config = dict(
    routed_scale=2.0,
    balance_loss=0.00323,
    norm_place='pre',
    qk_norm=False,
    lr=0.00423,
    lr_head=0.0085,
    schedule='wsd',
    decay_fraction=0.714,
    dataset='wikipedia_en',
)
Below are experts of layer 2 (counted from 0) of a mixture-of-experts language model. Rows are named router (the router's row for the expert) and show model dimensions 0-191. Each number is 500 + 25 x the weight over its row's rms, rounded and kept within 0 to 999. Numbers have three digits each.
After each expert's rows: a language model's description of what the expert responds to. This comes from a sample of Wikipedia text that the model never trained on.

# expert 27
router:463477473491521487483465528523497482498533503487481518481497496473504531499489517510476487529503564505503456478507500540510543492520494510535485467479516487500487466544576467475457471536572519516489482498450505531531538535468487468505512500475488488499486464524511502476520473459487499486545507503497522512541516471505508522536449475500525528476472456502550477553525480506509496497517491532537491501494483440458518541489494482542511498543500463470487467463470508505497492459511462498512529479514520497503510508494488490515481516509473527473493477489500506503471528481531506482
Closing brackets and quotes. Closing parentheses and quotation marks, especially the ) ending birth–death dates in biography openings, plus % and }.

# expert 15
router:501500486519495537474508503521473495453473516468481495462513482497514487495469507502456462517500506483539464485508508533519510465508492527521488453473507492466528492527544480496486482523534484477503485535469554507484498508483516459489471493506514503540468486486458517500551481492478489472502535514472542507481521508528540514459508542518472514485468454494553478497464481481494504500517497501509520556551494483459509545484504504468472445473477523472510482498502535457490534509493433508523492466518519538485527483448484486472497512542486514508560497508502504529504491521505539496
Copula and auxiliaries. Forms of be and have as a clause's main verb, mostly is or was after a subject, as in "It is", "which was".

# expert 14
router:496512484500489534451507507530513526510489517479484515459502510493542475509504490495472472531515506502541474471512527555536535472530484523514503478468548502481531465532545475473486478538532505495463478510471545556504526478462500483501464482507505506524443477489498508505553467478481514472528538538448507518469498501501499534487509520549491497509494472492534476522513482478462479498495492508515486517559478469474524553487488488508491489496475486475515489486479516486472518488476468484521469465499487504459519464468472458484473471524480552487535470495517509530510500506530536527
Mid-word pieces and blanks. Blank cells in tables and word pieces continuing a word, such as app-earances, Con-stitutional, Beat-rix, plus phonetic symbols and some non-English text.

# expert 23
router:510504462502475546431509511524499515521483504489484532460505505497527487511501462499468473535514517498537472483524540550518540463537484527506501468467540482495518475527531483480477488542528510496456482515475545545514523483489519489503474482505502500526453481493506506505549475481467496469522544534458503512473493508498516536482524512549503492516483470486520491528503474482474469488492484498515491531549471462454514549484485497537493482477466491477517465486479506477472494497490465491512474462489484515458525479483483463485489486515502547501529479478503503521512484511545572503
Date dashes and suffixes. Dashes between dates and entries in chronology lists, such as 1832 - and 4 May 1670 –, plus word-ending pieces such as -ular, -ance, -unda.

# expert 2
router:501508467495487546447508515530509506513481509487484526449504510496523490517507467509465464530515522501534479480521541547529541462543484528504500469478544487500505469530537474473471486539526513504450481513472548550519525482490516480504480485506508505530452477483502504507545461486478496480518543534465502505469498509501511543488516516539496488520488464487515484530503477484480470492483480497512481535552474467460513549482477498536484483482465495484510471488476515476479493495480465494505459472493494527460523465482477453494482484514493554502528472489504506518512481517529562511
Proper-name parts in tables. Words inside institution, place and person names, often in tables or infobox fields, such as University, Northern, Avenue, Died, and separating semicolons.

# expert 28
router:502496471498477545431509500534504513520486495484478530451503504494536480513507463495474470530507514493544484473522545548521541464522487527502501463467546486497509477523529481475486487535522505498451488507479544543520523486487520482507464482504503502525455472494506505508547467484469502472525544533457495502478482512505514539480522512547510492519482465482521493536500477487474479500490471503512495536547481467456521550486478494527476482488460493470512463493473514476482483503487466488513472470499492524456521478483480466491487486513503545503528483482507512517512487514542571511
Table cell fillers. Bullet separators "•;" in sports result rows, plus digits and word pieces inside stats tables, like •; QF, 3,738, Djok-ov-ic.

# expert 13
router:494517531506498532485473450507500509520512502479431525486495522463515480535471455472452474504517528493516497490532497557525471512507494501487540453480517506463524487555509493497492527498544492535525472547513517527498489519491502491515471486499489557495497500514504511462559450504488524499555491524489486507492521524527507474528523488531515543543487482528488487509525512467469542483493505535513484511549495476509545541459479479451507504502508487494550517508496491507476505475461499496499515459524478504531494487508490478482476472510511510488521452472504536494524502524550486550
Numbers and quantifiers. Number words and quantifiers after "the", "a" or "of", like two, three, other, all, many, several, their, fellow.

# expert 31
router:514524488491451552475476531519488490480470489472514480509498529502503525512470508488495445487524565506489503482551572526486488502538456524521511497468494497457505440538497494482502480556508512480496523484506540511534511452486513490518501508462475516501424479479444490496491517516492509506485525552496496549470544526502501472484484518512503472525517451486524502533479507461488510489481512469542486504521459422464500495499496499517506468472503476470534519473509497488511512491482516507500460487478486504514499477484484486450470472517493528479501468496501501514487498515501491498
Connectives and to. Conjunction "and" and prepositions "to", "from", "or", "into", especially in from–to spans like "from 1895 to 1899" and "west to east".

# expert 4
router:501498489498435537531498525506487496475532491498492515531499502453516482500454472502507477526480495521511465478518514517483535515517486551493486484476483481441505453550551493463492480489513480494541514508445521551472529457480517499498474490535508541534474461500517528506530492500482492512489549536485533508484500516520509524484502497514495468519452517518530477505514464498497496461461497496507506497503442482432496534500458474488492490557478503479488531446503486507490486495442487498551481513491492514469520499503480479488505451535499522474543478501482504506484536501500493510
Periods and sentence ends. Full stops ending sentences or abbreviations, including U.S., vs., Op., Ed., def., plus ")." , '".', question marks and heading ends.

# expert 29
router:529516475473437505511523516524497495497489499480496504469496491493521474497463485498464495515510540528520541476503509513500509498518484511534500465477512490474530463526526509464477480475528491508469501493492541541487511460474506512485481434515499502539451506529467544492511496486484559542544521501496507508474485533509498523467527527516522472509498485507552515512463466509490504485510505500494480507582484490438546530493495481497497480484464458476499488454498504500503495476491458520547494517494439504466499447498500481499472459510452505497480476530541507511515520525538505497
List and section markers. Line-initial bullet dashes, table-row pipes and heading equals signs that open list items, rows and sections, plus infobox labels like Born, Website, Genus.

# expert 0
router:502515502516480547462521494554512523521483510496489515459506505492533466514519467507493463521501515489540471488508524528551520461527473508507505457469536482479530462519535495481484508516506503487461455504508523539496515473482527480524462471490489517521440478501478504502526467468503497479542541537486479532464492480528516532448521526537492481513506458515525498527529492481477486511492508512495484518567485464478519536488485528494498464530457507502494456485487507490477503528481458496521450501515525514481525501493478472473481471511476541462528455511504539531493527513537526498
Prepositions after events. Prepositions, especially over, in, on, about, at, after verbs or nouns of winning, ruling and timing, e.g. victory over, presided over.

# expert 21
router:511493516465494551475530518510493517482511489481516512472506576494534455489500483497480514548493504506491471449555520527543524518527518550486529500495526534518502450552523489467498499519513505506474459497501478546476512477520507474498503515490477485540453517495498485463498499472489479522491559498470512496488494478514511503474506531509490484518453470531510478560502490458492504512479482470521480513553476502433498546485495470502506488480488519492490488466461526507513496470450454471498473469529461495511534506497478468478471504497496502522489472488493502538502490514554511493
Commas. Nearly all commas, especially after years and dates (In 1971, September 21,) and inside large numbers like 62,981.

# expert 20
router:500472503492497512479476517536512490500512499521513485445533499494510468525500508507502465526503521571548506474528507528503523466502475502523482521479489523491511449497500490487476508523524496505456491510482524524510523448484498479516485466469503509510465510515494502476501455463486532508527546553485491518442495469522535504494488523503503513527480479499512496494497481474468559512507563511491488507563486466475521539477478525483473461539510491490548522488499548524484530503482495533500465505484505513476511498518511479469459479543514508465577496547527484526493498521522467539
Preposition under. The word under in prose and in compounds such as underlie, underway, under-20, with by, during and at, plus scattered word starts.

# expert 9
router:514505502484514502527524488507514483511496519512511472457508503464538492525500486470488470555457519509513474487531553524519474464525513499515538493465531504496511476513516504472455498500543476523499491544509550494484534450469476510472494473507482531498470508501503520503520478480522503507576528533454496547492518524523494497513486485529516511490486472548523498485486482485473514499517525501520490511530471492505523515444471488503529507538462490475571496468460470489485547507510464515571463523532472501493497485495532483482523499513488486524497458540509548526537501504503479497
Initial letter pieces. Single starting letters of a split word, especially f/F and other capitals, e.g. f-illing, f-iscal, -f-ramed, F-ade.

# expert 26
router:496501473494484548436504516535508513515492502484479521449506513501528476517503467500467467532515513502542478467528537547525541465527490522508508467466545491493510469526537482491482486531531510491447491511468545545514521493489516492503476482506509503524446474488502497506556472482472495473522542528465498497472492506507511542492512519543500492512479466492521481527507472481473480488492480501511490532545482472455515557470479499528484487487461497472505467486469519475474494495492469487510456468495492518458518478485479451486483489511489548497533477480503506524513490516540562504
Stats cells and units. Blank cells, digits and units in vote tables, measurements and gene-annotation lists, such as 5 in, the semicolon after membrane, and name endings like son.

# expert 6
router:500516518502505529527488462517506506523508515479491532484518532513526489546511489504480481500468496523549511482509520569496530499516498515525529477488514502468507483558526463507494483536542507497514457493495485555513517506493449516499463474529461516479480522486468523488550468515480511487534503520510504532493502505522504523519502539505478500483487501483518464510474519444459499500491523531474510514519498508485525598484484457484522490534473490461581537498495499487470522505506448515496475504499501509484506486441478461496468465530472471493487480520500510515478503486528463521
Common head nouns. General nouns right after the, his or a, often before of, such as game, life, season, film, species, city.

# expert 18
router:508502470495485550427506509527498516516491505492483537456506503499538481520503465504467471529513516501539474481524536543512546459533486526511512467467546483501505484520528483486479489531528509494449484516472545544523524490490513493508464481509509505529457482496505500514547465482466495468514539533460501493483486516499516538478526509530507499516493456486518495529508474489474475489497473499517493533548483466458518550480489503530482476484464502471507459493468512472479485498490466487519468470505493523460520474481471470492486497520502543498530479486505507527513473509543574511
Table numbers and semicolons. Digits in score tables and population figures, semicolons ending list items, and table words like District and medalist.

# expert 8
router:505498527510499495495518522536506489499490510492507481469497508483512531487504493498496488516502537521544477492507528508542524458526475503508532476457527509474526482505503505459495478508510478488473449479466496533495536492510502512481476497463526509520456488508510529492507470510472476535545486540496491566484505477520516509520497548554519464520486471533505525526531470506471490435524502479500492516543485514457552541446483519519473496535522507489512500458492471524493494506422455535520481486561463499475545519510484471476461469541509520496517515477502523526493510511496508521
Month names in dates. Month names in full dates, usually after on, in or a day number, such as on February 6, 12 May, 28 October.

# expert 3
router:505504479495485541434505516533506514510483506487491524463509513507530481508510479498468461526518525493538480471523543554524534459532483522505505472474554488488513475529528476484481488538531516497447484513479535544519525478480522492504459481510505506518449481487494510505555468485482497470532540536455500509478505507499513544493519512541489487509482460498519495529502482479477480495499482501513487527548483453463514555481485501529488491485470495471506467493484517474480492484485460493520465467496494520448515467478468473491485490523487543498527482485519499524500481523536568525
Mixed rare fragments. Scattered word pieces and name fragments, often in lists or tables, such as ending, railway, Sabha, Fins-bury, Sir, Cup.

# expert 17
router:466516489501462500515446465546518511470467530490494498498496519484530478517502472509502473501510539517538488503493510525564530475535506520478509485478523506493516483514516456480473491520518501539491530504487531524495548493401505468482490495512480518556484495506509492504510480482480525484527532514497497509483508495523469489453496497518478495504521503521519515494498495492495497471492560501463537526530486474498506521469500513438526502526517513498487508469472501475489477506506515454571485472562478515489505523441523478497453457517450531494505502493501492516470500490528533544
Digits and word pieces. Single digits in scores and table cells such as 31–7, word endings such as unprofit-able, Ketter-ing, and of in running prose.

# expert 11
router:506496483492441567471508513535506497482473513483481520482507493489509488508516470497471427506508519500499476495494564501482519454520506553535475471421544489517501479487501504445488495497518505476482480546490514505521499521511520497535485487532482504516444481491506521509535498467471483485493561526483503497488481539507516525481514488522512516521453464488521524563508483519493496489502479497520514560559495459448528518502497526540482451491467520463490469492462521485491488495478501477529504485498488507474538476513496488527513488512503517519529488490505513501518493484547517507
Table cell separators. Pipe characters between table cells and semicolons separating fields in flattened tables, results, election lists and sports statistics.

# expert 5
router:499498466499488534455503508528509507513480520481485526447506499487529480518502475507474472524522517497546485473524543556523539457535477534508511469468538477497511467533532479482475485538531500500446478508476552544513528487481517488502467476502498515526452477496494515499543456479465498479529532531464490512474497507509512534480517522551501485520479459493524484532505475479474475493488492495513487538544485466459521562484478495519482482488470488466512470496478512480492494492479458494513458461501492514459526473481484465485485479524490537498525485495512506520515493521530549526
Capitalized name fragments. Capitalized word starts and short name pieces in titles, infobox fields and tables, such as Hol, Phot, Stadium, ENG, km, HD.

# expert 7
router:468520487505478541493537523543507493525500538542508478519534511514512479485462483504525459542503509535519486480489536555551532498498503504503531536448561515520513471510512503470459533493525511451500522482498499556524527472475506521469476519472495489548491518471460518494528508480519507551525494512491519517505534470507474493493479486492525505499513515516497510536502468511493496469519493484474479489542503491479512547473493512495530520534483468491519480452465516514519525536489475516517464507476450505495500513504489477438515448521473520475494447534496493506478512548503514475
Range and score dashes. Dashes, hyphens and slashes between numbers in scores, date ranges and measurements, like 6–4, 682–683, 12-15, Nominee/Work.

# expert 1
router:466505538520508499502527464506523539520502505509506489488524483511529542491503530497522458524438497534580470509490484532515512481518513507537542491477487488469519466532521524490469537504507501519471489524450493510482535451500473513488475494497516510532491509507458561508524484500477490525558487568484490533498480489508527500472500522505509473508507504518510500502517489492488494453522536456517481512550448459497531526476486526529534442525514494508523502486519488465487490535481494497565488513509484505479505491461489488490462463517514519465542473481506520498489508508526525522
Year prefixes. First three digits of four-digit years after months, "in", or dashes, as in 201 of 2012, 199 of 1990, 185 of 1858.

# expert 24
router:519501529460519544511511483516528493533492503467426514458514504446496522477508523489493442520517508491488471506497539524560521453517517551498514507498523520487515489504513483470487493498529470468499504521471544522471515484487468507490471434483493530500514480511497500492549472491498530482523504515476481535523537502502498474521439485530506526519503481501501502488510502475461488501482495512467511501569492478470497533474496457473534476494461480467543496496511542546511487537457483475557507515505482526512550497518491481504472477509495528527550494495492522501478531496504508514
Ordinals and rank adjectives. Ordinal and ranking words after the or his, such as first, second, last, only, final, and suffixes th, st, nd.

# expert 12
router:511493480475493508499506499517534492535473504519482458488510504498503509490518507473524484503518490520566488495549506534546464449504480510478510502508518503497508495555513447494468487534523498464483475529456498499497527466427495460503477429527495518532424509499514510506536463475477503505513507530469511498487499482503506496492500536534466478456473477502488472493496486474478485514472548530506507486507496473489543532498484504518483508501484514459530491533530538507478552490482479512503497463508495566451511485521481475438468481511479511480495508520536525483487521511489530523
Main verbs, past participles. Content verbs after was, were, to or a subject, mostly past forms like released, used, won, founded, sold, brought.

# expert 30
router:502505479496493540454499514532497513506496497469492524463501509490547492512502472506473474520521513499547491473528538566531544460543483521508513463468541483493508468543543470488480485542525504496460481517482536553510523485473518491498480479511507505535446473482492503497544473478462504482520540543454507508473502511517502532478509519534499493506490472489520483527504470487472481490483499501516482535551477461454525564473481500515481487478474488475513489484487514480478513481483461492511464463503487511460518474476480457478481486510489546498527484481512502518504486520534555508
Word endings and possessives. Later pieces of split words and possessive 's, such as -ensed, -s in hearts, -ing in Shooting, plus dashes in lists.

# expert 22
router:503505507513470506536507484526532482453539509510467514487507479469558486520486510448499495511464535489560510514498515562563520454527473519510541493466506523460534464517520475488471509535538490514459471533494517512480531511461459498523469489502494501499470510488458503450537472489477484502523492530486493528499509506523489522503513553546489465476482483497540499504505501469461495460453519500506502510508496484475555526479467505475501467485496511463546522509495489480464492511481472537495517475513485537459505478490496471487514466523487523527520500529529497498512519514520473503
Countries and nationalities. Country, city and nationality names, often after "in", "New", "United" or "to", such as States, York, Iceland, Italy, American, British.